config.yaml
normalize_top_k: false
init_std_router: 0.027
lr_mult_qkv: 0.7
decay_shape: "linear"
Below are experts of layer 4 (counted from 0) of a mixture-of-experts language model. Rows are named down (a neuron's output weights, with its number) and show model dimensions 0-31. Each number is 128 + 24 x the weight over its row's rms, rounded and kept within 0 to 255. Numbers have three digits each.
Before each expert's rows: a language model's description of what the expert responds to. This comes from a sample of Wikipedia text that the model never trained on.

# expert 1
Description: Mid-word syllable pieces. Short consonant-vowel pieces inside longer or rare words and names, such as ur in Coelurosauravus, ap in catapult, fin in financing.
down0:131113149130098105145165143117121116134122136161123139151140092109139093093108120132124143152141
down1:134125147136159105128094106133146117148120118128114075165158125115121136127156119118106136126149
down2:108183130159127159104126115153127136126148110108102098111155087166111116121118126093151161122174
down3:130114167136164114104141118140137150160116099107135102166117130161171108145089121134174121113151
down4:117209132158137153104118098107092109101123117127127098153130145148182128088126130102099155158113
down5:141148120105155153140120142131112129124132136158148171158111102112129108123126151156135093142131
down6:107131124123084157128154129117123180083110161140133107143127140103145122120124135150144116118104
down7:109162160150091092119155165139150168135136101120127126160135171200110151164170126106136094154122
down8:124121131157129135128180105146145121088098112118170117159146142099112113109102130153170123167079
down9:140145124104108095087162156130149126126068120163110144145122118136114098158112111116073081106152
down10:098121116066122083156133093121152145117147124165097099129125123142114131168160139118114134155164
down11:136125136150137087113166121112165121111098174154164130141109126117120125116034128141134151124116
down12:103164101152183122120128141095119128158122104085094143118079109163167158160092145123121108144115
down13:121138105150164148080103109140160166146172139084086142145136167102104123175136123174122123111151
down14:126086147105102098109082145167169168114109149109160150153106121136138171110123112166147127124079
down15:149124126152097110153102103159093144107115126129124136089123138164108169112130093124099150135101
down16:129133104129113099125117143104119157113123113155144113125126084122118083123148146083107144113133
down17:081163130109119093152087141140101099148131104159097136149125156152145092068066147079087107136151
down18:128108117109088123168133110103162136133166154105131157117063129133132112154096125135114166125127
down19:124114162095131126117145107084097125138116089127138097156125158106105143122140145143132138170088
down20:163151163177137155097155133118089075104148123147115145173136125111144140123097149150123142146139
down21:116072113127107110160159157116153090134147089162108155168118094064136116155097087127078142162093
down22:114135072129117132123119134127125157168160149161135157143160125117157152155096061107151151132121
down23:124145112101104136144137107160126113087064102113109158128142107100186103119087126145109128130157
down24:143161120155117154089117124148149139142137123100072154119096112139080113153133133102098119149149
down25:078137141146080092175130119149151133132099132111117125112112093143092124112115133082163137102082
down26:178144137163126122133148154110118132110177132106132135095127136128122149152114139092164143073121
down27:113085146115112144122090126125086092136136134148125098171165148110120130157140126128136102151120
down28:115133093157166166092162120146158109125135076092084150164126111137115124102101123145160156138116
down29:138117092124130130090158121108124119132133124162126055110137134141067105136197128178110144113086
down30:146135092133147153106132135076114127141100128101136126116116147099063132118145158144153153111134
down31:106124185138154132094116096114118135156182147194107119115173098132152092085116156140123143145120
down32:141136131124156128123129140115108130094156124178096119113079147130140156128106185094147091116180
down33:106090155116180114167132161130120143129104100119151110150149130091113149124154079130127139133130
down34:169143158196141138138104128125159126145098082124172109131113166127157150121118121088132121101170
down35:108127134132138101108104075140122107064116173127146155118112130108109136124125123135061096148146
down36:105139119139091125094101131160142159143113128090119137112107131115103170151123124164150120126150
down37:153131136136101136096120127097119175124157138122116113116119143137168126123147109109144131105160
down38:136103180131107168120100128111133094149113133126110129124113126108143148163107116101151127111163
down39:078104150088147132124107124120128099098108159069144114109144090133138138082117170157145119131109
down40:114148126119123110161126119110107146072124079147118170125131110108121099118135120119173104127115
down41:135105103140171121145148151125110090118128141098132091126166132096104104138160141153168109117085
down42:098140091150132091156116090150114118175149138085123107134102154097140147087131164153111136121097
down43:123157142089067073133110137145138117127125167122149170101090136120136161089167115117153126127144
down44:159115128147112144098096113101167083103084127111147128134164065131149157126117162112124099097132
down45:117104126100156106116110136141122117149108120145174136127130118125155161152134143134134137105143
down46:119121144169100164143170132101172134088142129159095098169127111107089137103174118155090118144083
down47:113115096125086104143113109115134122145123147162110109125117091167142133121122110101085160070113
down48:122106107157105144152133145128087155152121154184094165120119137159101154116125121042122137126100
down49:139120134124145123114139124168153109108122082105097084093124142076145132093102181117120127167138
down50:141145174113111159146159099167130127125142127149114142125097132157133129085167137149109143110154
down51:120123133117159148136134134094135143116142133120100075116133133133112128115138160128172121141075
down52:108163160152124141118097126157100122138138101118158163080120087132117157126143130133119155135125
down53:120150116127157151159120108121099159128120124160134135144160141103160106189102115091107111121121
down54:141128166149129142153140149110157096101078108138142115154106102156124129120124152120086130119144
down55:103130139130105165094102123110127098143142131091156165122085138077126154159151116097111116135085
down56:142106129098158167127129149099138112102113089108108126129163131103130123143115137121139105187122
down57:162140103119084141141105144169134139145112152144113127128072151122138200126114148135185134129150

# expert 6
Description: Past participles, main verbs. Main verbs and participles after was, to, he or is in narrative prose, such as made, held, located, acquired, known.
down0:137157151104154100105143171141114148124135146115139119139161093123095138123106111144092118129134
down1:116092123129135061103126120138126134119159123115122158162151110169133171101106141184129170142176
down2:152168107144131137105133126133094170157154132123139127096149146168100161156159097122124090125099
down3:113135155116112157116181100164112120185125118098140138136120124092156131135116097142157138063117
down4:131148106129169164084105137099127118124104142090150145154142180136153138127127135121153174148149
down5:172149185169139126164155150148153162097122127150163148145116101132137148073144139144086106146139
down6:175154090126156116132164118103115151137122114145142155101152122136120114139114157148144118101131
down7:072182117173088097110127172142127130080104135121125145187131127188095141160128096141099156117105
down8:079128118151145134127195109148146142142120093118157121149119099113131073083075148123123133159138
down9:132132135096132111146150154137150140136095121144108123144110146117116101106086106153103100095166
down10:132086140118128112131121130120135159084130133106070138063123105135153128100144061103104104147121
down11:146130134135112090145147130163120100168140155115164125120112121114150133138105112106127122141144
down12:114123104171128119132118130130103156121118158095103103150109086162104137150108153111159149132116
down13:160111146093112158102120129138119115119164102102131103114138099109148098102107125133078141163141
down14:120108160113094128125118116108147130115074137120092134121089088103098147104149109162124122134123
down15:138149131131112099160138122116132117150126102167160157156130094106115106112134156164145128075138
down16:112119089140158131090113154125143134096154136122097125146199130124132135143117178095132143120121
down17:089161112133152084139063108143123134140116090123134149154098112124104115176131124117144169146153
down18:113146099117140121147126129103119122135170145080125109125075119142151126138101131104101163131130
down19:153123150118118136133121136106147100138110127131121134135131160089160126134140123130171112118107
down20:089134165139103152125157128132177150170150131100144125125081123117171150132143142108146108149138
down21:113091147128105082129123122132138122103182121134173160134101163149141127157140125107132158114138
down22:095126079139155112127110140135125159173137171125168115140098175120132141136142087122131165157145
down23:151120140126107108142113124156144123154087111112124135130136110089123123110123147141121104099120
down24:112166116103106085146068107111098157105152186123105116141126174156107122110153130091090127088135
down25:108119139144121128155112130110158151135117093140120131143137097118112148122175122133120141093108
down26:119140142164158134136111157115120136097133109170122145131105135152136116160127144125175132141148
down27:125118149086139145140118122154111117155144137116121133129126102098139126121114141096114122145152
down28:104184099101151110156118127098130148097152065138085120146152127132124114130123120113132133165170
down29:095173090118129139082107177155132125129138146114067089103107177112118110127147125140135121112116
down30:128158145157108128139114109094105113137116134136130137145101125140074137126166137087142107111139
down31:101161113119162135137119142122133148128155155161117095146158150165152095135127169093161157146097
down32:144118106090131130148153122131124126113126141117065136148134169132154151187118132134131110134130
down33:099127160154140154167140170127138149118097113144142140152149108145115135142157129164119091170137
down34:147154177129089115149120114115121102104149134145087106125133137147142156096143105118152110105158
down35:073133101099121136099102120167125132156127124155150085089115172173094146132087114153113124148128
down36:136135202123096107144128148159153155141135115115126158162130129130089125128133101164132121148156
down37:174112113140145102101096124125166150119151134105147094152084170130120144111135164138092139145150
down38:093120133136141146154119112115152084146097142107098133125130138108142111218132115092168079132139
down39:095129101083145115111125106133120151153157118062134128118100181132134120120180110141126167107138
down40:106113114121109149111105137096130099118138114127107175088137094125131137090141104111157133137136
down41:178129103095141139090141117198115095102141120127168093102167172127133136159150120104132122132116
down42:110127108138129161136116153144127106147117122114115160097100085122084091114110091117133053152149
down43:150161116144132106112125146136107127148113153136163133142118142104101164085127139121141113117111
down44:130114123121110132122120120138159132098120142153170137118106136136091204161131130154105154146124
down45:140125102137147113161157113126104114098114142162117170159162155120177108166116187116138114126181
down46:132174109141115128124161086129133137169135064172124123140147104076092134110136116170076125139137
down47:168138089088108110076131121104116148144078145125102125124168098106138125110121135136109112141144
down48:124105127093108139084094146168107097087129111102125163118146152134108112165117128099138141110115
down49:115096114167130147144151127148126109096137126120110092104108132125118089135114132122143118094159
down50:136127180129091124106103151109159147093129107132156172151137111175150142142131103123105142136159
down51:144130194119139131115123119131078141181152130102133097129141108146109148153164124098133130110127
down52:141133155150112099093094152138121129120120097117147152085120083096152139117117140165119134162160
down53:104134125114121146116113106110098182088130136145123113148135122138160127180104191094075143112108
down54:175118177156124153143193122161143134093106109139104127146128187140058116150135149146113123087143
down55:090137116146141123119100105110109125155144102086170181121107123133130157100131115131149140135123
down56:116095134141124165141099170113141141102137100119164121126169104091148120166130105140141153147124
down57:117144084099133135175139103136119181104112130105089108111109203119160148160137116091152116122118

# expert 8
Description: Determiners and event names. The, this, war and title words starting proper names of events or regions, such as Grand Prix, World War, North Atlantic.
down0:123136144165134071116169139107164137154120106139114150143158100104113110130086100121145153167113
down1:121119172111110102107141095116142164129108130136129122154130160102098128108111143139094095054120
down2:104137095152104125158059124138150140123171108111151115101083090140106089122120145129140121127134
down3:103093130101149110157140124141144157130110144094108091102163099162161157139140120103112127112121
down4:133155163161097145109157187092124125120121128116117109128103166088140114070150123121111119175136
down5:165185137140154145112192121127107157150093114121143135094119114116121115122153131131101072158087
down6:110156089156094129157101126124159130090158137107164130109137130100139085097118160151157134101138
down7:110154133141091113119099103104113177133120096183112153156142138140096136116143067130117094113080
down8:100149166133140147128105109136134119131115110136125109133154072132173103149151160121156118104118
down9:160109130120118107131140157104137122113149069121115128137116124148102095126142097112101131147144
down10:107131107106148055166096107133167175149144122132137119104132145135134127107141064084093115129129
down11:125116099150076109133143170103169138129116108176124172122157167146127121106146136094114119156149
down12:101149117134118132110099184090138123147118155082115158087147123130161081143112163141166139118112
down13:102112137109131137099084140136160136141131142111129123165145133099090099130091083105143192110145
down14:130090140106109102146167137134170141089114118132150105145143111114148165143155171182118144142094
down15:113150098122137071111116134125154121123130090143117157106130120111101135136140127171143135145108
down16:114111100125107154072159157104114132124125124133112094109165095142161135134126134148131121096115
down17:138092102125114129138112159089097133142089127123131137178138104119123105106157161124146106119103
down18:176131131129109101139124108085134150157155161093141120075111109092149147121079086132107186209120
down19:162140135137087104156129123119139141160091088110175103136125166134175158128151186144130125136114
down20:131128150124140147125130107144105102117126090134121106129151111147186091146152117111169129107113
down21:090103171115132128134169152113102156127167098135148148142130102136100137129126117133092137136118
down22:133114107140101118171129146139136127146097152112178114129121117127133113095083118117146177147160
down23:143137125120108102115148111171158099120100086114149139114104091165131133146108107123107135112090
down24:146140093129098126168126130132133105101130148149119143128098103125124189084133146100115106146119
down25:092141158126122110119102133157109144072128154128108149129132110128071115158147134140125151128129
down26:129127146129140073143120179128128140102175123156157163131130127148104168114103125144155147144125
down27:113112116110107126124101131142165102103150134115113161111137114129141195148103133108142117141119
down28:207115130140130124121109122140147105093097138126112114102127095114141157088125099125177154127163
down29:127120161087149095063146157151128170115131127167124078137145148146097140117162126115141141122126
down30:135141157149117154102142126131132156138153114121076104106106135123109152142118139154098078117178
down31:132171103132147172076121125104114138186163123163144093072139133146123109135121103123108163131095
down32:153086145143114138137125132164129088154164121144073153140148150151144118120120111112097111172080
down33:085118139153146150131127158098105154120090154134110139121154153137085135116140106113107151160129
down34:108143121103112124115104126140106101108168156128146092096111160129127147068151125101124174070129
down35:127151094115144085118091132167081099140137133176144117079130124160142161146117118111102108155120
down36:102141147111093152093107139108178163131090153147119163116128102109119094150116156159155070132131
down37:145139126156145085184121123110135098134151110141138117147163107144131145107119131122125128101141
down38:130124138112103180123164123090136080151110158096108138111177137109115160177140086090164109084135
down39:129098119119178177142168131107089127124113160119149116133123128131108128125139131114114121153117
down40:129105099091104137089120110126103099159155096147142170135098144148114116125155128105153100130144
down41:147151136141200123166158126102070118115096094146138090145150120128087109139159111105119165156104
down42:104134124157109161133138078110151119162131101113070106083137110133126129095146108132162124115099
down43:154166112115144105132102167162125129132137145144183164158123147145144135133148107144177140135154
down44:155127093144133105086118160118168120115134112115155109137119095103145157103133110155150149067115
down45:129143095124117093123075132205098092147121128100121130128091105105159148110106118121110130120143
down46:134133074108139131137108122088137155113125093140106130173107130132080125084145175174087101122127
down47:143162052127143080144085100121148118100151135143087129103158139137181107141105152142104117133146
down48:134148077159119123121180155156151090151135101168130117130131104141145110150126097080140140183090
down49:126145098120096141116082129120135092128151087127104082134125161124092102075181118125097162140165
down50:156156118115107119143096138084162109133107082117145131110134116118167140154150167124102117088140
down51:167107147129135137119112154138127127134124125127123080122131111128106145122154137103139116115105
down52:121162171142106087127102127120122114108154113144169125075094118095148154128148112118111131145145
down53:121139160089094123098103082091159146134123148111095133116156139143136142132122136081142143078130
down54:129132169110114137153154131142154144123100096150104142125149136160080100115122096107119106146152
down55:115124159115132107128091125159145121125141127104113169090113075094107177171153138180117110136136
down56:127155162115190110117147140132118141111121168132089103133153121118163144116099129125127177154133
down57:158150088102118120176153148151120120115141133139165140145085140142153122088108144119139120159136